From a checkpoint of a small mixture-of-experts model trained on Wikipedia.
Size: 12 layers, width 128, vocabulary 1837, 10.8M parameters.
Experts: 64 experts in each of 12 layers, 32 clamped SwiGLU neurons an expert, a sigmoid router.
Training: a variant of Adam for the experts, 3862 steps.
Below are experts of layer 2 (counted from 0) of a mixture-of-experts language model. Rows are named router (the router's row for the expert), gate (a neuron's input weights, with its number), up (a neuron's input weights, with its number), down (a neuron's output weights, with its number) and show model dimensions 0-127. Each number is 200 + 20 x the weight over its row's rms, rounded and kept within 0 to 999.
Before each expert's rows: "mostly gets" lists some tokens that are sent to it at least half of the time; "comes before" lists some tokens at least twice as common just after its tokens as in all text. This comes from a sample of Wikipedia text that the model never trained on. Tokens count by the router's weight.

# expert 43
mostly gets: "–", " St", "%", "==", "G", " State"
comes before: "|", "-", "P", "S", "A", "C"
router,213,163,201,211,191,227,213,213,172,157,226,169,205,264,188,186,245,196,200,197,158,180,188,199,206,204,215,219,221,213,187,217,212,176,190,137,212,216,221,215,173,211,207,197,210,168,234,236,236,211,202,198,203,225,206,191,185,166,215,233,172,183,194,216,205,202,199,204,217,204,199,186,198,194,215,176,212,193,203,197,217,193,194,195,182,213,185,229,187,244,231,167,189,179,198,187,187,177,206,211,229,208,181,209,181,190,191,224,188,214,202,178,193,196,206,204,223,196,207,195,193,203,224,196,204,183,221,151
gate3,231,170,236,214,199,210,213,198,184,182,215,191,212,213,176,190,250,178,203,191,148,180,173,231,225,188,214,174,218,199,169,190,199,182,215,179,215,205,194,200,196,183,205,182,166,192,218,218,186,187,226,171,203,207,188,190,197,183,219,239,199,207,172,207,198,177,221,213,197,219,186,202,194,223,222,191,164,161,239,195,229,174,187,201,189,208,215,235,171,240,211,226,207,214,180,222,214,204,194,177,209,204,172,200,171,224,163,211,196,200,192,208,220,185,220,171,222,192,213,221,192,191,212,200,217,203,225,155
up3,230,167,203,237,224,239,214,180,207,184,216,191,227,199,178,179,216,198,200,213,158,169,184,244,219,217,236,185,201,200,164,169,190,167,200,200,191,216,200,205,191,191,176,205,174,182,218,234,180,152,215,195,213,224,177,192,169,187,208,239,194,181,207,198,193,184,195,187,204,222,206,229,215,204,222,186,207,195,233,223,198,202,177,185,156,224,202,215,195,250,208,195,203,202,190,223,201,198,199,173,192,216,175,185,168,215,186,205,207,200,205,214,219,186,217,206,198,213,243,202,184,188,187,218,184,220,223,172
down3,178,182,187,224,184,182,181,186,203,200,126,179,192,217,215,187,238,150,178,191,179,211,201,186,216,213,198,163,223,211,183,210,199,210,201,198,176,215,206,214,219,218,183,200,212,201,199,179,184,198,179,205,212,208,234,210,188,161,206,208,210,202,205,197,192,206,216,204,193,231,179,170,222,196,210,178,194,206,219,192,213,240,169,189,225,220,219,249,191,230,185,178,203,190,211,254,234,197,213,169,209,222,204,202,196,218,205,187,219,224,194,185,195,174,225,211,189,176,194,183,204,207,181,192,200,210,221,147
gate4,234,180,212,216,184,182,211,213,198,190,210,194,187,231,214,173,226,188,199,170,210,207,232,179,216,202,173,191,238,204,170,239,217,208,180,170,200,238,204,230,166,192,220,184,192,218,236,196,201,214,215,195,217,216,193,173,191,208,225,220,162,216,173,178,208,176,217,188,237,207,189,182,190,227,226,176,217,187,198,222,175,187,193,194,157,189,174,211,169,233,217,183,221,181,192,158,198,184,190,188,240,218,249,212,179,217,194,196,194,211,206,217,215,192,198,184,232,192,199,190,202,202,211,190,210,213,195,166
up4,219,160,194,198,201,170,192,194,202,203,238,205,192,221,214,184,195,175,245,159,209,222,216,177,222,190,176,193,217,201,196,239,189,186,167,172,218,228,190,202,171,190,220,187,191,212,233,208,159,214,217,193,194,231,172,169,194,210,213,226,152,228,167,194,218,195,218,198,229,201,201,192,197,229,225,187,222,200,191,225,190,169,193,212,182,178,157,216,183,228,225,205,246,185,183,171,196,209,200,193,222,212,214,217,168,220,202,187,200,234,206,200,211,208,206,200,204,203,213,207,187,191,203,175,195,204,219,166
down4,163,205,224,208,177,215,167,215,196,200,176,194,192,213,210,184,201,178,199,218,182,204,256,195,194,196,209,144,216,197,189,222,191,214,180,228,201,205,175,234,193,253,197,196,195,242,163,190,213,196,208,202,220,204,197,186,212,215,188,206,191,189,181,179,198,181,211,213,179,191,170,187,195,235,221,229,203,236,187,231,199,217,183,196,205,155,197,233,214,199,202,173,178,179,200,184,176,191,189,193,207,209,200,163,199,215,190,183,201,212,191,197,183,199,226,209,183,160,192,200,166,173,157,212,236,207,234,192
gate5,218,209,186,190,201,243,205,174,212,213,201,167,241,219,193,194,217,200,175,218,189,239,215,185,194,222,197,237,198,213,159,185,206,174,195,159,200,202,189,211,170,212,200,185,200,205,192,191,198,178,211,249,188,214,211,188,210,196,205,199,199,197,176,134,205,224,166,202,212,190,203,168,195,219,217,172,186,204,173,242,232,196,198,211,221,196,201,174,178,176,190,186,218,183,200,194,231,209,211,196,229,242,215,174,232,199,164,187,202,207,200,205,220,194,175,203,207,182,212,174,212,180,232,222,187,222,177,193
up5,215,179,201,179,197,232,184,157,237,209,213,187,214,235,182,206,208,226,188,263,206,204,216,200,163,209,207,237,162,212,193,192,224,188,185,144,195,217,207,209,211,196,194,221,196,199,235,223,222,179,221,246,204,195,190,179,178,214,193,172,172,184,195,189,220,194,186,240,207,210,183,204,198,200,224,201,188,153,210,198,207,210,193,202,212,213,185,181,189,203,184,191,208,231,186,195,198,208,198,204,229,203,245,168,215,180,162,189,211,194,181,202,223,193,214,221,213,221,205,210,201,206,207,215,186,217,157,182
down5,178,213,184,201,223,226,221,187,181,224,198,183,215,188,191,170,183,215,235,220,220,225,195,201,189,168,189,192,183,201,177,221,233,205,228,226,213,223,177,211,201,206,218,193,194,194,200,233,191,227,172,184,226,201,236,201,177,232,196,197,213,146,217,241,217,240,178,201,191,206,183,198,169,220,192,219,192,221,187,207,194,195,195,201,180,172,176,204,177,184,188,183,225,162,200,224,198,150,192,171,200,239,222,222,160,193,220,188,196,177,194,221,214,198,180,173,198,194,187,215,185,190,187,177,171,210,214,212
gate6,208,173,181,209,186,209,182,215,207,179,232,176,194,218,200,221,199,187,222,227,150,170,197,190,220,211,215,232,205,183,186,181,218,208,181,170,241,197,204,210,198,179,194,221,157,152,177,193,228,196,201,171,179,220,190,159,181,178,204,220,199,226,208,225,204,193,210,233,218,200,173,206,233,202,210,182,200,203,188,226,219,236,190,196,214,201,189,210,209,213,226,176,186,231,218,199,219,195,218,177,212,241,182,217,183,207,188,226,215,204,203,194,184,201,203,233,223,228,188,201,238,188,204,197,146,200,210,183
up6,204,188,188,186,200,228,195,219,193,194,245,209,187,200,194,211,205,249,199,215,170,184,197,210,213,222,227,223,201,201,185,186,225,185,222,164,248,178,216,212,223,190,225,250,186,155,192,167,209,183,185,194,173,250,193,205,195,202,206,220,206,210,215,191,184,168,225,236,211,219,203,213,206,173,213,172,213,205,173,247,214,205,200,207,211,215,194,202,190,196,211,200,187,244,192,198,191,216,225,209,197,229,195,228,198,197,172,222,200,199,204,200,189,193,212,204,223,228,199,190,211,218,226,189,145,214,223,224
down6,185,222,218,216,185,218,185,183,199,224,188,212,199,183,218,221,183,155,201,218,174,179,204,182,178,198,212,200,187,254,247,182,161,202,191,195,167,220,186,194,164,218,203,202,203,216,212,188,196,173,164,231,219,241,161,216,221,172,214,170,219,213,185,177,228,191,241,177,229,211,188,178,198,182,218,174,178,209,191,207,193,205,201,209,189,232,196,163,168,196,188,230,201,190,218,221,186,209,208,215,228,210,189,196,212,221,198,211,187,203,209,206,200,212,170,179,182,204,165,223,177,206,211,179,225,197,211,185
gate7,225,148,155,194,200,130,198,221,196,221,234,218,202,202,230,203,155,209,195,205,168,194,199,182,188,176,193,214,198,170,190,200,194,212,232,186,201,210,186,193,223,202,194,186,213,194,213,200,179,242,190,173,202,204,197,190,203,160,187,192,189,223,184,205,192,189,207,238,221,217,211,186,155,198,198,190,188,178,155,191,233,176,214,224,250,209,200,208,168,187,206,201,185,223,232,195,190,211,185,212,180,222,183,223,218,195,190,210,201,215,178,182,207,229,184,200,186,184,194,168,199,202,221,192,205,210,219,215
up7,210,210,210,216,204,203,182,216,216,222,212,175,198,189,216,221,202,219,205,209,224,162,220,201,222,215,214,204,232,231,212,208,220,189,212,197,152,218,217,170,209,194,213,230,220,184,193,173,192,194,203,156,160,215,196,231,167,208,212,207,201,176,248,182,220,178,209,206,198,215,226,193,200,210,205,184,201,215,240,210,167,255,185,239,172,199,203,201,196,211,209,181,212,217,177,188,199,187,201,224,208,234,202,199,205,162,213,208,220,188,204,171,207,188,222,184,166,184,206,211,182,205,197,245,176,223,201,159
down7,177,208,205,214,193,208,194,207,228,184,207,183,194,205,187,168,199,189,204,206,184,171,188,195,215,212,170,169,193,239,196,214,171,222,211,199,189,214,183,203,221,168,178,217,169,208,161,218,175,210,170,191,205,167,174,185,192,188,184,225,178,178,201,219,188,198,226,207,213,222,214,193,187,220,131,184,194,182,245,201,206,189,181,173,208,174,168,199,152,237,211,200,190,210,207,167,215,217,170,161,194,213,208,217,187,203,214,177,164,232,187,181,222,183,220,185,191,190,207,194,201,217,193,180,177,218,215,219
gate8,205,217,205,181,194,179,183,215,142,190,218,189,183,176,203,193,196,208,227,191,209,149,211,209,212,193,203,222,202,239,195,203,236,167,174,224,226,187,213,186,184,184,217,203,247,200,196,203,202,208,243,193,223,234,174,211,180,185,230,156,195,208,200,196,195,168,209,199,202,218,208,217,207,225,232,223,159,188,208,184,192,214,239,220,206,227,199,182,201,216,228,197,215,221,209,158,176,178,217,217,185,170,224,198,166,211,187,212,203,197,191,199,218,181,204,207,199,173,192,194,177,219,186,218,179,224,199,175
up8,236,192,206,205,214,226,206,212,182,173,224,161,253,195,216,180,179,195,205,205,179,220,161,196,214,183,196,202,169,205,209,206,202,200,193,183,203,231,209,223,198,218,231,229,170,182,220,213,183,237,200,191,207,226,179,199,213,233,223,179,162,192,196,240,183,183,186,214,206,182,183,194,169,212,181,215,189,188,212,209,182,197,233,191,171,224,192,233,191,235,236,221,228,171,198,210,215,171,205,195,200,207,205,222,177,190,181,191,188,184,211,186,220,212,214,264,223,180,204,183,204,218,179,212,191,211,202,193
down8,209,181,202,202,234,234,196,196,189,197,243,196,211,196,223,172,231,229,204,164,207,180,207,196,206,215,206,231,186,220,177,220,215,216,194,190,196,217,197,199,193,207,184,192,220,165,231,215,166,178,244,186,207,177,214,195,184,194,222,224,218,190,178,221,214,208,218,219,191,231,222,208,187,198,217,192,213,164,232,167,185,184,205,207,205,259,207,220,225,199,218,184,185,211,193,168,204,178,148,197,210,178,188,184,182,165,223,214,218,186,229,218,176,185,218,193,237,185,212,194,204,211,206,179,167,180,217,201
gate9,178,178,216,222,213,224,203,192,196,167,203,180,212,215,208,181,183,186,223,182,166,220,154,201,204,207,206,159,189,228,224,190,181,198,219,201,205,191,199,200,210,213,198,204,178,195,247,218,238,181,206,216,220,185,186,192,218,214,193,217,183,219,225,198,177,187,176,179,206,187,218,216,172,225,195,186,223,158,217,223,189,198,209,172,196,214,205,215,207,234,255,191,162,183,184,232,196,167,205,203,223,220,218,224,166,214,224,207,175,213,178,210,199,207,183,199,235,151,208,173,229,202,177,192,194,199,197,209
up9,195,154,224,202,214,209,186,205,220,199,210,189,217,190,216,175,188,222,223,185,173,194,179,222,186,221,211,184,192,230,245,169,190,191,194,199,227,187,208,183,215,197,205,221,207,189,222,219,226,174,234,193,202,190,176,214,211,215,228,206,180,206,199,183,173,149,204,189,190,196,215,195,204,201,202,194,203,183,209,203,198,183,226,204,204,228,231,177,248,251,236,206,174,195,195,221,202,195,199,216,225,215,217,208,145,227,190,205,175,192,152,211,178,171,197,173,215,166,219,199,224,174,191,197,199,214,175,184
down9,213,200,183,187,228,195,188,171,204,209,175,178,206,179,206,212,201,152,218,157,203,197,194,210,176,209,209,192,192,193,186,183,222,191,189,213,225,213,226,193,193,229,212,211,190,226,210,206,245,223,179,210,178,180,180,225,180,187,195,194,205,239,196,215,208,251,218,186,178,173,226,202,174,230,193,188,200,197,224,201,220,221,215,250,224,181,185,190,219,181,183,213,210,197,200,222,206,212,227,174,184,219,184,198,197,249,198,196,205,211,196,249,184,202,148,169,212,218,228,192,237,199,191,210,219,200,216,211
gate10,204,191,178,214,201,193,149,230,201,224,205,210,190,196,208,242,171,175,195,196,195,198,186,253,158,208,201,191,174,187,197,216,195,205,218,171,170,176,211,188,195,198,230,188,193,182,210,209,232,230,208,197,187,200,170,176,197,179,202,174,196,207,213,209,194,177,224,228,223,214,176,167,209,168,190,204,202,176,212,221,210,179,206,205,221,203,242,212,210,180,238,221,216,217,209,210,203,177,262,193,180,194,187,178,213,210,190,195,216,193,160,193,234,228,189,197,181,229,175,182,197,217,200,232,217,193,179,186
up10,208,199,199,214,212,224,181,238,249,230,233,191,216,225,179,207,197,218,217,193,201,217,206,208,183,247,223,181,182,197,202,204,207,207,199,177,191,206,223,191,202,209,231,206,166,192,190,204,226,192,202,231,173,207,202,179,179,181,206,225,179,187,212,181,166,167,197,217,222,225,200,206,202,193,227,199,207,210,200,214,203,191,186,196,214,217,210,202,188,240,215,198,188,242,149,207,212,202,240,211,220,193,200,182,209,217,164,174,190,176,185,198,257,232,198,213,178,187,232,191,215,164,220,237,190,210,203,174
down10,196,223,194,204,209,179,232,206,189,215,206,201,181,184,206,202,206,172,172,210,192,216,183,193,196,179,226,216,190,195,219,187,189,194,185,166,180,199,191,184,204,155,206,193,159,185,183,175,186,202,189,190,176,216,198,192,206,197,176,207,196,194,230,231,193,165,190,186,227,179,179,188,225,190,181,186,180,190,220,188,195,214,199,189,258,195,230,177,230,246,197,210,210,233,157,251,215,182,193,231,211,195,230,214,218,199,204,192,213,161,215,221,228,199,225,225,205,180,202,237,191,197,197,160,176,174,187,213